Below are experts of layer 4 (counted from 0) of a mixture-of-experts language model. Rows are named router (the router's row for the expert), gate (a neuron's input weights, with its number), up (a neuron's input weights, with its number) and show model dimensions 0-255. Each number is 128 + 32 x the weight over its row's rms, rounded and kept within 0 to 255.
After each expert's rows: a language model's description of what the expert responds to. This comes from a sample of Wikipedia text that the model never trained on.

# expert 28
router [141 117  89 157 171 106  71 153 196 153 131 129 128 192 127 137 211  91 112 140 159 144 129 124  92  91 168 196 146 119 114 166 115  90  97 148 124 148 143 155 126 132  89 131 129 114 112 136 108 114  99 114 112 130 119 141 116 147 140  92 150 143 187 112 131 177  86 120  93 144  78 101 152 138 151 178  78 136 200 115 118 116 116 114 127 139 166 108 144 160 174 129  73  99 124 140  99 179 168 138 137 105 133 165 171 120 118  95 127 113 185 133 133 113  96 153 182 113 117  91  81 129 149 116  82 129  88 192 152 120 169 177 144  80 105 119 129 150 163 159 124 169 159  92 149  83  69 182 143  94 126  92 123 140 137 155 187 130  91  95 158  45 121 136  61 122 186  82  68 143  65 140  98  90 151  98 165 113  98  99 156 161 147  65 137 120 155  64 136 194 131 129 107 144  90  81 179 152 159 182 166 172  79 183 117 130 136 127  98 131 137 105 129 149 114  91  96 156 160 166 153  98  78 198 107 133 158 148 129 144 164  94  96  98 104 162 119 136  74 102 110 101 154 106 185 115 108 122 109 164  95 170  78 153  94 165]
gate1 [157 156 104 137  82 102  96 142  87 130  91  77 149 159 143 122 160  97 145 149 150 101 114 141 170 126 156 112 127 128  83  89 137 134 101  95 154 136 153  57 207 178  77  92 107 166 143 156 141  85 103 161 139 129  87 118 174 207 105 166 105 154 130 138 115 136 141 159 102 127 107 130 186  95 163 130  79 127 132 179 101 117 138 162 108 161 153 137 161  49 119 152  97 127 166 142 179 139 107 168 127 118 143 153 135 134 120 158 143 167 190 200 160 141  94 177 122 146 159  73 130 163 148  64 129  82 133 182  99 183 185 149 134 109 134  62  93 101  86 136  98 164 144 104  89 177 153 150  98 140 110 159 140 172 102 113 139 170 116 113 177 145 124 144 110  89 100  83 113 132 175 112  82  96  86 163 125  98 152 116 172  92 113 141 144 133 139 155 132 179 106 125  86 176  88 122 127  50  93  86  66 167 122 115 146 125 103 127 168 175 167 179 148 125 146 102 167 124  95  85  72  54 129 119 101 172 167 175 144  91  94  76  78  97 160 149 148 136 170 132 156  84 108 130 148 112 153 114 142 122 111 136 161 139 170 180]
up1 [120 100  70 147 112  96  90 121 145  71 126 138 149 149  67 137 115 160 101  63 135 114 146 130 152 124 129 112 186 117 165 111 128 115 158  92 126 144  85 135 158 132 117 147 146 114  95 162 121 119 167  70 165 142  87 131  90 160 151 115 116 135 146 115 123  87 141 144 125 136  99 198  52 177 164 122 148 145  78 165 142 105 115 119 138 154 129 141  72  97  79  98 106 150 123 153  96 136 136 110  94 106 169 128 138 100 182 106 110 129  88 113 120 161 143 185 147 154 172 130  71 132 201 110 122 129  61  87  98 158 128 144 125 121  99 109 145 102 115  76 124 199 132 113 126 108 184 107 150 124 141 121  62 159 164 139 137 143 124 115  61 138 141 115  84  69 167  91  92  83 168 119 126 164 143 134 126 135 159 148 119 169 189  95 143 129 145  95 118 192 107 163 116  55 110  64 161 161  92 117  94 158 126 158  97 154 111 222 102 165  93 121 184 158 163 129 132 151 142  99 110  84 178 130 170  96  99 137 104  67 117 125 188 145 170 113 101 117 154 173 164 118 159 181  48  76 127  81 188 119 138  90  99 101  89  85]
Digits, decimal points

# expert 22
router [156 146 137 144 188  84 105 153 154 152  93 141  85 151  84 147 122  70 130 138 153 157 161 159  96 144 143 194 137  88 148 136 173  86 107 176 131 137 118 125 119  95 112 175  86 102 135 159  85 110  99 192  57 191  98 131 144 143 118 120 130 188 152 110 136 164 111 100 125 154  53  76 186 154  84 208  93 141 142  80 100 133 137 103 118 108 194 129 175 154 142 122  68 112 112 160 119 156 141 147 116 151 160  98 128  92 126  71 135  93 191 109 108 101  88 140 139 100 133  94 111 123 138 108 106 170  84 134 164 121 163 124 129 104 113 100 171 141 208 157 144 197 115  88 129 129  45 141 116 135 107  79 149 136 213 132  96  88 110 120 164 120 147 127 111 156 137 161  86 126  60 159 102 118 119 151 148  74 121 122 153 149 148 113 138  73 147 107 147 143  97 165 114 166 139 116 184 113 151 152 139 144  75 139  75 118 164  99  96  56 149  55 200 142 118 130 104 133 130 137 145 145 119 143  92 162 135 127 141 171 151 117  59  64 126 149 150  91 122  85 136 130 159  89 130  89 154 134 112 167 114 140  97  99  84 109]
gate1 [148 115  84 103 149  50  99 115 172  99  85 110 134 179 122 152 135 127 155 143 143 168 144 124 125 146 129 148 135 129 109  89 126  97 104  75 177 126  94 137 147 172 108 163  76 142  93 151  90 118 169 147 212 108 157 178 209 131 115 160 162  73 168 160 146 105 150 106 143  49  92 126 107  77 108  93  52 137 128 162  91 164 122 117 122 192 143 159 139 129 115 140 144 116 112 156 144 130  86 180 118 201  91  68 132 128 114 155 113 136 144 134 124 105  85 129 127 102  79 151 157 184 156  95 138 124  38 144 119  84 148 143 120  88 145 104 138 159  86  81 124 121 141 107 143 140 117 119 145  98 145 116  80 159  76  97 100 120  86 133 136  95 178 152 125 148  92 169  66 148  89 138 116 171 113  98 152 153 102 110 152 191 139 148 139 118 200 123 178 137 181 150 122 168  98 131 108 143 174 128  94 168 156  80  99  96 118 128 140 132 123 124 149 100 125 149 141 144 106 132  77 171 137 191 136 149 133  61 126 160  89 136  84 152 141 116 141 129 113 144 136 159  72 155 198 104 150 162 173 195 160  89 202 188 150 134]
up1 [126 117 146  80 135 103 117 145 107 128 109 113 112  71  77  83  95 148 100 119  97 115 143 146 145 200 141  95 159  97 184 118  99 151 189  72 106 134  99 190  96 112 171 167 185 175 149 185 129  82 153 146 129 139 109 145 133 140 100 148 188 119 158  78 176 154 159 140 145 123 129 153 166 141  84 113 101 141 115 205  83  84 104 122 146 166 149 126 102 132 190  64 112 157  91 110 186 130 114  99 144 160 109 126 117 154 124 142 152 125 190 107  99 165 176  87 127 151 156 122 127  77 103 104  52 175 171 141 182 155 153 162 167 200  84 160 173 151  99 151  87 142 112 145 163 111 166  90  81 144 168 155 125 105 140 169 171 125 156 151  81 134 196 136 166 139 133  80 135  89  97 151 137 142  88 143 139 125 165 192 116  71 119 141 120 117 165 150 115 193 159  42 126 166 133  95 134 180 121 126  67  86 114 138 134  89 108 141 101 171  95 141 115 144 141 115 121 168 107 132 145 103 134 164 169 134 130 116 135 116 135  96 115 147 193 100 111 127 156  91 162  74 133  84 103 104 110 104 129 107 132 208 125 107 139 164]
Line breaks, list dashes

# expert 21
router [143 102  89 203 178  90 130 157 132 152 124  78  74 168 116 112 146  98 122 113 196 152 154 163 104 114 166 139 168  86 182 138 115 132 116 157  98 132 184 167  97 114 134 172 116 119 114 136 109  85  83 126 152 186 122 126 111 148 132 115 135 134 129 112 159 138 105  98 127 184  97 119 222 153 109 181 115 121 159 103 158 111  71 122  83 121 166 120 145 163 151 109 129 143 155 134 127 174 113 166 112  95 171 164 147 102 151 106 126 115 152 115 104  48 119 117 159 125 158 120 106 125 174  94  73 148  94 172 111  70 165 152 147 106  94  88 185 135 166 153 178 192 120 128 136  74 116 121 139 119  85 110 115 116 138 211 126  95 121 135 152 126 116 160 112 158 199  44  99 163 120 128 102  90 129  91 159 103  71  77 116 146 181  77 172 129 158 103 157 156 105 128  73 163 130 115 155  95 234 132 146 186 134 160  78 144 127 117 106 125 151 138 120  91 107 138  77 178 119 151 135 113  80 149 141 126 150 114 150 141 145 130 113  92 107 143 127 143 114 143 129 134 155 106 146 114 140 227  90 105  80 155  74 144  79 171]
gate1 [169 117 141 176 131 135 145 131 169 169 117  75 131 177 142 103 148  80  90  95 102 120  92 110 127 193 126 117  96 128 128  95 119 117 101  94 107 115 132 185 149 187  86 125 162 129  90 113 100 225 123 147  96 134  85 104 123 147 144 152 117 107 144 163 105 149  73 124 154  91 144 141 169 125 142 115 131 177  75  64 173 171 143 175 121 158 149 145  85 186 173  66 147 113 113 150 131  99 129 193 133 164 133 158 176 156  98 141 145 119  80 161 124 114  69 182  86  99 176  84 151 163 154  95 138 130 153 148 119  67 104 128 168  95 175 144  98 185 101 144 189 103 106 131  78 194  99 115 108 114 181  91 119 172 180 117 155  59  95  84 136 118  36 100 154  48 153 149 158 148 146 134 143 157 136 118 105 141 136 149 131  84 128 218  83 139 162 156  81 127 118 113 112 129 104 149 125 124 178 192 172 137 162 128 144 165  80 118 122 114  98 122  97 114 170 117 102 144 125  91 124 108 131 127 191 102 127 107 126 133 133 104  91 139  75 155 117 131  74 132 153  84 142 144 123  98 147 112 174 110 175 134 118 123 112 162]
up1 [152  80 147 111 152 151 116 150 115 148 145 117 159 116  77 107 180 148 137 160 123 121 156 124 135  99 138 172 159 135  89 125 104 166  60 104 154  99  63 134 158  61 112 114 139 107 151 102 127  88 115  79 140  86 126 124 127 127  62 110 131 140 114 119 149 143 159 165 127  84 179 120 150 133 177 112 211  68 170  90  46  29 113 212 156 141 118 149 132  75  71 140  87 107  92 103 128 109 187  80 166 121 152 188 173 148  99 136 130  95 113 132 167 122  92 104 103 134  70 128  82 112 125 149 117  77 117 189  97 155 203 156 153 145 126 149 162 143 112 134 118 151 117 105 125 110  71 138 155 144 142 133 125  92 115 162  55 100 152  97 138 116 146 158  92 135 132 138  50 158 139 107 119 140  49 121 129 131 151 148 136 128 138 149 124 129 157 123 126 100 128 155  98 174 118 140 175 117  81 156 193 113 107 101 173 133  96 122 158 155 162 123 121 134  89 113 196 154 127 167 144 145  98 118 178 140 205 137 154 120 133  85 115 116 123 188 132 130 158 124 167 143 145  99 144 166 181  65 128 137  77 157 152 154 199 121]
Years and time nouns

# expert 10
router [171 146 100 147 162  54 131 145 192 168 148  74  85 150  99 125 129  94 138 170 129 170 162 145 119 138 151 175 156 113 205 126 145 107 108 160 108 131 139 169 111 114  94 136 105  79 128 140 120  67 122 157  96 133 105 144  75 131 154 105  97 170 115 126 135 146 109 124  85 228 140 155 170 158  59 184  75 111 144 116 124 104  83  90 126 129 153 127 191 171 152  68 136  92 118 177 108 159 116 103 111 130 169 137  86 109 138 102 106  72 180 132  83 111 114 126 158  80 161  59  89 110 154 130 131 120  88 162 200 116 116 119 143  57  98  93 160  84 184 137 137 161 153 115 124 143 115 114 114 118  97 108  83 129 141 125 139 143 111 107 173 120 189 153 137 144 105 115 107 128 115 108  83 130 133 111 145  90 128 121 137 157 162  92 129 117 123 117 146 157 102 130  88 189 115 140 155 101 160 144 151 203  74 160 130 150 177 115 108 120 188 109 148 159  89 120 136 107 150 169 139  65  83 188 150 146 166 149 163 180 122 194  81  65  82 149 156  80 105  82  85 130 138 112 133  58 130 120 117 138 110 138 127 125  88 185]
gate1 [205  93 120 122 116 169 105 141 132 132 134 165 100 103  81 125 115 121 107  98 101 166 142  46  93 115  94 122 144 122 113 103 164 103 156 106 109 125 103 162  92 125 108  47 140 141 117 130 202 177  99  95 107 120 118 130  99 122 146  61 140 112 105 155 104  91 137 103 102 113 134  87 140 124 147  75 127 119 143 168 124 116 170 138 179 185  82 147 165 101 125 167 185 129  79 117 113 128  87 121 107 131 134 144 118 184 115 146  46  88  40 134 145 118 114 139 104 148 155 109 111  94 141 123 123 135 146 166 161 108  91 162  33 125 112 110 122 132 137  98 169 118  81  94 126  78 182 130 149 142 152 130 158 187 107  81 165 122 102 103 143  88 114 116 128  96  94 126 139 138 156 127 127 189 132 113 176  86  98 109 120 165 120 103 127 144 185 114 191 154 161 110 130 174 121 125 209 171 154  99 100 110 131  86 182 146  80 128 129 129 123 115 137 116  74 126  98 130 173 105 156 105 111 150 166  87 132 131  51 167  92 100 111  82 156 120 159 114 118   3 131 139  93 117  72 137 127  75 122  91 103 128  73 125  75 170]
up1 [140  81 107 163 124  79 119 173 196 170 100 160 173 118 154 141 159 193 159 128 118 163 134  72 149 143 107 123 119  98 149 139 100 131 119 142 160 103 115 153 111 154 162  71 134 104 136 153 141 199 125  82 176 181  98 145 146  60  57 144 128  79  73 153 124 165 145  64 140 155 140 174  43 186  84  84 158 138 105 174  58 165 116  66 170 144 110 126 115 102 104 135 117 140  95 139 143 156 106  86 120 121 135 128 132  73  68 155 121 138 145  89 101 133 102 108 162 144 186 119 140 131  80 143 131 110 128 111  69 130 113 143 137 130 122 129 138 120 140  76 124  85 159 127 169 119 121 161 136 158 161 162 104 107  80 127 209 129 121 140 169 189 178 108 127 128 118 111 125 137  77 221  93 130 135 119 134 157  91 192 118 146  98 152  97 123 181  96 184 149 186 167 116 174 119 157 101 108  98 120 125 164 155 120 115 101 143  48 139 131 100 123 133 123 140 117 105 146  90  95 109 116 142 122 139 141 110 117 165 123  89 140  97  65  83 189 151 117  86  82 151 136 149 132 114 109 164 161 149  81  57 140 121 139  67 116]
Table cells, parentheses

# expert 49
router [189 135 121 145 113  99 132 175 160 154 109 109 133 151  88 131 152 109  85 145 124 117 183 108 104  80 120 135 141  51 181 163 173  88 102 132 129 155 130 150  98 119 104 147  68 109  95 182 117  82 124 123  89 163 106 149  84 182 135 114 109 140 135 134 134 132 106 149 106 131 141  59 184 200 102 127 106  59 167 136  63 119 147 109 131 154 141 114 127 140 146  91 101  97 170 155 111 167 143 107  72 126 172 102 130 118 126 116  92 105 124  96 127 102  61 203 150 124 182 121 123  87 223  92  96 212 110 179 156 132 147 155 152 130  86 104 137 154 116 162 116 190 125 119 146 133 126 104 196 109 107  62 118 137 147 173 182  87 139 114 110  63 164 175 101 179 117 103  93 147 166  91 118 116 118 115 185  91 144 147 150 101 133 155 138  76 164  76 169 161  96 167 124 145 115 105 178 112 126 170 149 121 113 140 103 205 164 119 141  93 153 103 152 139  91  92  86 165 154 152 148 120 115 169 150 145 164 166 108 137 148 142 106 109  68 118 149 103  78  78 135 100 173  86 133 118 171 132 140 131  84 131 121  82 121 166]
gate0 [158 153 135 102 145  84 117 137 151 165 142 124 124 184 128 150 156 150 129  59 189 101 147 125 100 147 120 169  74 128 148 111  76 146 106 152  89 189 127 153 105 161 185 138 180 120  50 103 148 209 120  88 109 163 179 115 155 106 129 137 153 124 111 133  95 123 134 156 143 114 104 128 108 161  85  80 182 141  61 106  80 142 114 158 148  99  81 144 136 152  86 165 105 108 116 133 193 109 162 158 129 169 114 130  86 112 112  56 177 133 129  36 175 152 138 148 125 139 192 115 128 156  89 180 136  86 138 135 150 167  87  91  71  70 181 111 118 144 129 162  90 154 129 114 194  82 141  93 160 134 172 136 102 123 113 164 120 194 104 152 121  95  86 117  93 111  82 176 158 152 140 106 106  94 141  30 126 135 120 161 106 132 158  89 120 117 122 135 119 122 120 191 105  88 151 110 129 152 116 146 128 184 106 156 106 182 160 142 108 123  64 110 114 136 149  74  99 106 122 160 105 162 160 173  84 155 123  70 145  96 155 135 161 152 143 131 171 121 108 105  95  79 163 116 108 146 106 124 174 102 137 134 200 130 124 145]
up0 [160 179 126 147 133 127 108 115  87 104  78 134  56  93  78 182 117  95 124 177 140 108  84 112 140  76 109 150 136 150 106 182  78 108 173  55 165 115  81 150  94  94 107  54 177 156 115  96 179 143 135 185 168 143 104 164 174 116 117  96 122 113 112  92 120 106 117 122 111  75 167 101 156 153 122 141 165 200 134 115 157 153 128 101  84 172 139  66  97 117 177 127 153 158 110 150 115 102  93 108 115 108 101 118  81 130 178  90 118 114  83 164 110 134  98  93 104 110  87 120 114 108 104 129  84 130 145 162 191  97 101  74 137 136  89  81  75 133 128 173 180 108 132 156 159  89 172  62 111 108 140 152 140 171 191 153 135 137 171 131 137 156 146 159  92  87 165  95  65 137 138 124 176 107 133 168 171 172 111 121  90 141 171 172 130 118 110 123  87 127 153 163 180  90 112 149 100 123  97 164 138 153 101 104 139 121 117 120 190 145 122 214 174 108 180 124 123 120 133  87  79  91 120 186 183 150 127 164  94  95 145 119 158 133 156 161 152  91 107 107 126 126 151  88  90 170 116 120 156 105 141 134 173  77 106 150]
Adjective suffix endings

# expert 54
router [161 138 121 141 159  94 144 169 122 159 100 123 145 137 119 122 144  97  85 166 166 124 170 133  72 104 155 200 137  79 139 162 153  72  80 178 127 157 146 122 120 131 103 157 111 117 122 143 138  78 124 179  72 182  70 121 118 158 108 115 156 221 139 131 129 169  97 105 128 150 100  90 194 181 107 182 104 144 146  89  79  90 140  77 109 119 205  99 171 144 117  73  83 102 147 123 110 158 164 138 122  98 133 160 133 105 126 115 154 123 184 110 138 123 104 104 155 114 128  65  97 108 143  80 140 175  89 126 191 103 170 141 136 108  72  79 159 111 197 154 130 172 150 129 137 135  37 136 156 114 121 101 138 122 149 143 132  95 126  98 139  92 109 166 127 165 137 121  93 129  88 104 124 122 115 111 168  85  67 103 126 110 153 104 135  87 161 102 131 156  97 171 138 141 129 124 169 137 160 131 183 152 123 128  81 139 185 110 105  73 150  76 180 149  91 136  69 159 122 192 170 107 129 178 101 147 137 140 146 164 152 135  73  83 124 119 197  64 137 125 136  94 147  83 110  57 141 129 128 194 125 151 121 120  82 148]
gate1 [109 158  68 136 156 144 108  77  75 113 124 132 151  62 110 179 170 143 105 118 142 130 170  84 143 127 174 126 145 112 112  66 147  56  99 133 109 113 180 111 173 139  85 134 149 130 147  94 111 136  75 158 131 171  84 170 106  72 164 136 138 112 121 175 122 133  90  93 122 156 136 119 203 121 135 100  90  90 138 152 172 184 141 162 117  73 154 164 180 152  88  80 147 146  69 176 169  96 102 157 174 144 145 150  66  76 144 141 112 118 199 148 124 177 115 134 158  79 144  76 197 127  88 116 166  96 127  84 161  98 129 107 209 146 192 153 185 124 111 139 165  97 134  93 124 138 150 104 128 138 101 119 161 152 146 113 111 151 105 125 195 154 117 168 136 104 110 154 103 162 138 156 121 196 176 150  94  96  79 105 131  96 152 172 159 109 100 121 112 135 173  70 103 142 146 113 124 138 140 115  91  97 120  76 128  99 155 173 141 128 134 136 128 132  99 122 117 138  87 137 128 143 164 135 207 131 121 129  79 136  97 129  94 141 122 184 126 139 127 169  61 187  69 174 182 163 128 169  92 128 118 152 142 122  99 151]
up1 [153  63 170 111 157 177  79 143 103 110 120 151 119 112 136 151 188 166  89 188 145 121 153 139  93 163 115 145 112 137  86 102 164  86 132 186 123 190  85 116 151 152 138 156 184 103 113 135 109 132 118 124  85 130 148 123 128 170 161  90 145  90 141 177  85 106  89 121 173 131 174 175  68 106  91 104  79 113 151 154 139  81  74 144  58 119 169 119 123 101 127  99 147 189 117 131 234 144 152 100 102 111 153 136 108 187 130 110 150 125 125 112 210 163 113 126 110 115  54 113  92 108 112 154 124 152 141 173 163 153 117 114 105 105 144 127 200 110 176  76 147  93  92  72 151 125 157  94 124  93 117  62 152 124 137 130 158 173 120 127 139 118 175 163 106 146  56 105 172 121 121 139 157  80 100 102 158 106 111  65 157 145 123  96 170 147 182 106 113 174 160 128 134 141 126 125  86 122 137 139 153 106 157  96 154  94 157 104 187 124 117 138 108 111  90  79 125 124 148 156 128 126  77 157 120 100 143  86 141 160 135 203 160  80 169 152 139  96  98 110  60  64 109  88 142 113 146 157 140 155 192 145 108 119 121 142]
Paragraph and line breaks

# expert 32
router [150 124 114 152 157 107  53 183 157 123  76 112  99 150  87 107 119 111  91 148 215 118 157 198 104 121 142 134 141  92 191 125 168  89  99 185 134 162 146 133 117 102 132 108  80 132 117 141 104  92  98 176  82 161 114 153 116 146 111  93 157 213 144 109 138 148  99 119 166 114  85  95 195 176 126 143 107 130 133 117  97 127 135  82 127 105 167 134 243 115 131  97  46 109 135 130 119 150 146 141 108  91 196 124 125 107 138 137 136 132 179 116 100  83  88 143 133 153 114 121 124 168 147 116 107 182 117 127 200 104 159 129 149 110  88 115 151 135 179 124 134 166 139 123 111 127  93 189 181 123 157  77 107 168 147 183 132 124  49 104 129 111 126 148 109 165 167 107 117 138  92 146 123 120 119 120 112  53  89 108 171 132 132 118 128  69 171 111 169 117  87 148 119 146 113 100 194  96 181 148 129 154  91 174 119 131 202  84 117  91 132  61 139 130 104 104  64  97 132 156 132 107 140 158  76 196 114 155 118 146 164 132  83 105 108 144 149  96 126 122 122 100 175  82 164  76 155 136 119 138 133 139 140  88 107 144]
gate0 [102 118  79 111 132 155 142 139 142  78 106 125  81 158 114 110  69 104  82 133 154 106 117 192 117 148 161 132 133 116 212 113 134 104 108 130 124 125 118 106 133 131 142  96  91 172 164 122  80 118 151 180 116 145 196 127 115 161  76 112 155 189 115  69 110 146  93 158 139 129 100 101 185 136 106 164  51 151 137 102 121 141 141  55  98  82 129 149 201  78  77 129  60 110 107 165 137 110 170 170 164  80 115 118 128 138  89 137 119 161 133  75  95 110 172  63 104 134  80 113 114 156  65 110 109 162 167 176 167 133 134  81 158  89 104 162 141 175 165 153  94 140 138 125 133 133 132 151 159 141 166  71 134 109 167 154 104 149  60  68 131 156 104 123 127 166 127 143 159  87 120 136 186 163 144 152  82 116  40 120 156  65 136 140 142 104 145 116 130 112 104 103 152 141 117 103 179 144 198 132 122 125 146  90 156 138 181 123 147 129 120 105  89 188 130 115 118 140  81 161 143 129 176  68 120 143 140  98 121 207 195 120 125 144 162 115 117 109 101 161 162 115 183  96 134 100 187 133 151 120 113 120 142 158 122  78]
up0 [156 173  24 146 157 106 105  95 152 102 119 112  67 139 104 130 145  70  67 120 175 162 135 195 101 106 191 165 108  98 108 162  92 125  70 102  94 113 148 146 112 104  91 150  95 109  65 102 120 153 118 136 162 107 129  96  89 117 130 202 105 132 149 114 137 125 109 145 103 157  95  94 126 103  98 169 136  88 156 180 139 110  91 152 156 108 171  90  79 161 168  98 106 154 167 183  99 126 134 145 141  90  91 167  74  88 112  93 108 141 163 100  77 168 126 155 186  90 184  95 113 112  80  76 150 136 140 172 150 157 121 192 128 112 122 104 233 150 146 189 130 111 123 101 178 108  94 175  86  84 121 149 141 106 155 129 121 184 117  42 123 131 139  82 109 153 115 143 101 148 144 107 153  77 136 124 118 141  87 139 122 138 138  77 145 135 144 128 180 170 125 146 159 124 127 123 170 144 118 135 110 157 116 177 110 150 129  73 152  64 145 163 167 177 116  82 115 139 117 146 144  86 117 155 131 143 146 151 142 196 126 158 159 122 143 160 188 168 110  77  89 114 125  89 144 120 116 124 106 170  98 112 118 107 180 135]
Articles and line starts

# expert 53
router [136 145  95 163 131  94  98 130 167 145 101  89 115 130 111 145 166  98  42 149 178 175 116 119  77  87 133 136 128 134 138 151 137 147 109 186  77 196 146 144  96 118  96 124  83  68  79 146  79 105  79 136 121 134 108 132 100 139 123 127  46 142 163 117 187 124  48  98 102 136  73  91 126 169  91 145 107 107 176  96 125  81 103 108 118 146 157  81 169 155 140  95 107  65 145 145  88 174 161 129  97 123 121 129 119 118 191  70 111 126 198 134 123  82 109 166 139  96 126 109 115 134 134 103 111 143  95 143 158  82 139 104 157  82  87  97 181 164 132 173 160 166 155 107 118  86 115 201 122 123  97  96 138 124 132 168 129 110 126 132 150 117 170 153 123 140 162 129 123 194 142  85 108 101 153  82 150 112  62  98 148 138 173 121 196 112 140  88 149 129  92 171 102 155 142 134 165  80 143 172 128 165 145 179  83 181 144  83  87  46 159  98 159 117  93 125  83 124 134 159 146  59  58 188 136 167 140 131 134 139 166 103  78 137  85 137 157 125 103 108 115 131 164 116 155  91 127 131 141 159 120 132 116 124  97 161]
gate0 [ 64 167 112 116 123 149 153 157  75 196  88  63 157 152 124 129 137 174 137  86 173 179 142  93 138 124 142  99 134 183 117  67 131 111 135 161 153 194 107 161 121 107  93 147 127 168 192 119 115  97 102 137  97 134 144 127 125 139 173 105 149 141 112 102 138 140  51 128 117 106 183 160  60 169 178 118 105 166 122 156 121 157 161 115 130  71  65  99 124 156 107 111 174 120 143 114 105 114 144 137  28 136 148 153 113  70 125  82 140 118 130 159  84 130 124 159 189 103 119 136 153 103 155  91  96  96  97 149 127 167 121 167 106 103 170 140 144 111 138 138 107 152 122  99 128 148 156 113 120 111  80 133 195 179  60 109 125 142  99 129 138 158  91 119 132 157 100  96 225 159 185  87 166 156 168 166 122 116 121 179  54 164  95 158 141  97 153 145 107 168 148 145 124 200  95 118 131 180  72 120 131 190 118 114 146  72 149 153 164  65 125 112 112 160 132 132 176 144 170 114 116 151 136  87 186 173 170 105 113 144 120 114 199 138 101 103 131 138 162 109 121 102 149 104 110  70 104 121  98 127 138 128 106 114 121  94]
up0 [177  98 197 144 109 153 159 127 134 166 103 132 147 127 182 104 109  85 108 126 126 133 135 152 182 107 147 165  92  89 137 135 126 141  58 205  98  70 142 113 143 117 152 155 155 105 120 126 101 170 116 178  95 115 106  89 139 130 153 134 112 131 112 135 107 131 151  99 145 138 166 143 167 129 168  61 160 119  81 143 110 117 131 117 127 127 129 111 112 143 110 127 129 118 168 154 104 139 122  90 157  95 193 131 125 125 165 118  78 185 163  93 175 201 151 161 103 152 100 127  65 173 136 152 158 113  74  89  91 173 127  97 107 132 164 154 152 124  86 127 132  95 143  98 153 137 130 153 123 133 130 193 186 130 179 163 116 149 146 108 174 158  89  73 149 104  97 107 127 130 114 164  72 146 119 164 164 107 103 109 182 137 145 172 161  97 135 110  93 136 164 119  99  91 132  76  78 125 123 176 177 183 104 133 172 110  82  85 104 144  86 134  94 166 163  70 167  92 128 183 199 111 155 151 117 119  96 109 135  45 214 126 102 165  88 175  92 139 126 142 175 148 185  85  74  95 180  76 162  89 152  99 160 154 143 105]
Capital initial letters

# expert 46
router [132 158 105 140 160 116 146 159 141 133  96  52  73 158 114 137 166  85 109 125 119 175 147 166 137 101 181 157 112 119 159 143 155 121 144 150 129 152 160 158 124 144  55 136  63 135 141 158  88  59  79 154 126 130  95 112  94 156 118  99  67 135 133 121 158 132  83 123 115 149  99 134 137 128  64 194  97  95 149 133 100  97  92 110 127 143 149 131 118 174 150  58 120 108 184 179  93 143 159 148  91  98 148 157  84 124 176  87  82 129 138 123 154 115  82 151 163  77 154  99 130 127 121  98 116 130  80 138 128 129 177 167 172  70 126 111 145 128 137 182 138 190 167 127 136 104 126 150 135 123 108 142 182  65 187 186 122  77 117  96 135 112 144 182 124 182 180 136 119 129 123  93 109 137 118 140 148  95 108  76 153 147 135 100 164 109 114  65 159 152 114 145 102 127 127  77 158  45 148 199 163 136 146 198 115 198 135 100  68  67 190 123 182 145 103 149  86 117 150 150 127  63  91 176  91 163 109 122 147 173 120 132  53 108 126 150 147  96 108  79 126 128 132  97 163 127 121 112 111 170 126 108 113 122 151 154]
gate0 [147 166 104 142 110  73 135  31 138 107 133  87 231 164 149  82 121 161 133 133 151  89 145 192 165 125 109 164 114 125 137 122 124 149 134 150 123 137 129 121 185 159 147 121 154 123 158 111 158 114 186 112 100  65 107 122 128 107  67 170 107 209 147 112 180 107 132 109 144  94 114 203  77  68 116  94 156  99 107 146  87 111 148 150 111  69 154  63  91  81 117 124 104 105 133 137 137  93  82 110 136 133  94  54 128 123  98 112 124 163 112 132 143 147 116 127 121 124 123 171  86 112 161 134 159 139 147 142 148 115  69 141 163 155 157 176 127 107 123 150 144  90 163  62 156 163 109 117 144  98 137 127 127 121 124 108 123 141 140 173 154 145  68 123 102 169 150 126 165  67 132  86 130 121  92  55  99  81 152 150 166 150 189 144 138 139 143 139  99 111 121 125 110  83 142 139  82 156 153 155  94 145  72 149 179 164 134 175 126 116  59 112 138 145 162 115 154 106 129 142 145 133 116 194 139 162 110 133  76  87 173 111 119  85 106  89  89 118  65 115  78 149 133 189  71 117 115 110  72 181 115 127  92 136 194  83]
up0 [ 85 117 153 116 108 196  73  60 180 118 123 126 132 204  49 152  50 133 109 116 174 149 184 182  93 163 107 177 134 160  72 167 155 188 137 106 124 153 121  98 187 116  99 142 173 126 118 106 141  94 111 115 109  95  59 142 145 134 138 186 124  87  99 104 125 154 111 166 154  79 183 115 137 140  96 133 156 121 194 161 157 136 114 156 135 109 139  94 208 108 187 151 129 106  96 166 193 158 115 116 108 101  84 144 183 158 125  60  50 175 132 141 123 105 155 110 137 120 146 120 155 118 150  61 170 137  69 168 121 113 107  95 111 150 120  90 101 115 171 121 103  62 156 153  80 173 116 120 145 163  96 133 143 136 107 149 120 157 134 176  99 130  85 149  83 106 127 181  97 106 152  75 160 139 123 123 108 128 165 114 159 155 101 126 117 185 153 120 143 119 142 100 100 172 130 110 136 108 144 130 178 132 100 164 134 124 150 169 117  76 124 116 128 168 125 105 131  81 122 160  86 167  94 117 132 102 143 200 149 100 139  99 122 131  64 108 155 107 163  96 155  88 119 157 120 118 126 173 120 148 166 161 119 122 150 193]
Word-initial capitals, digraphs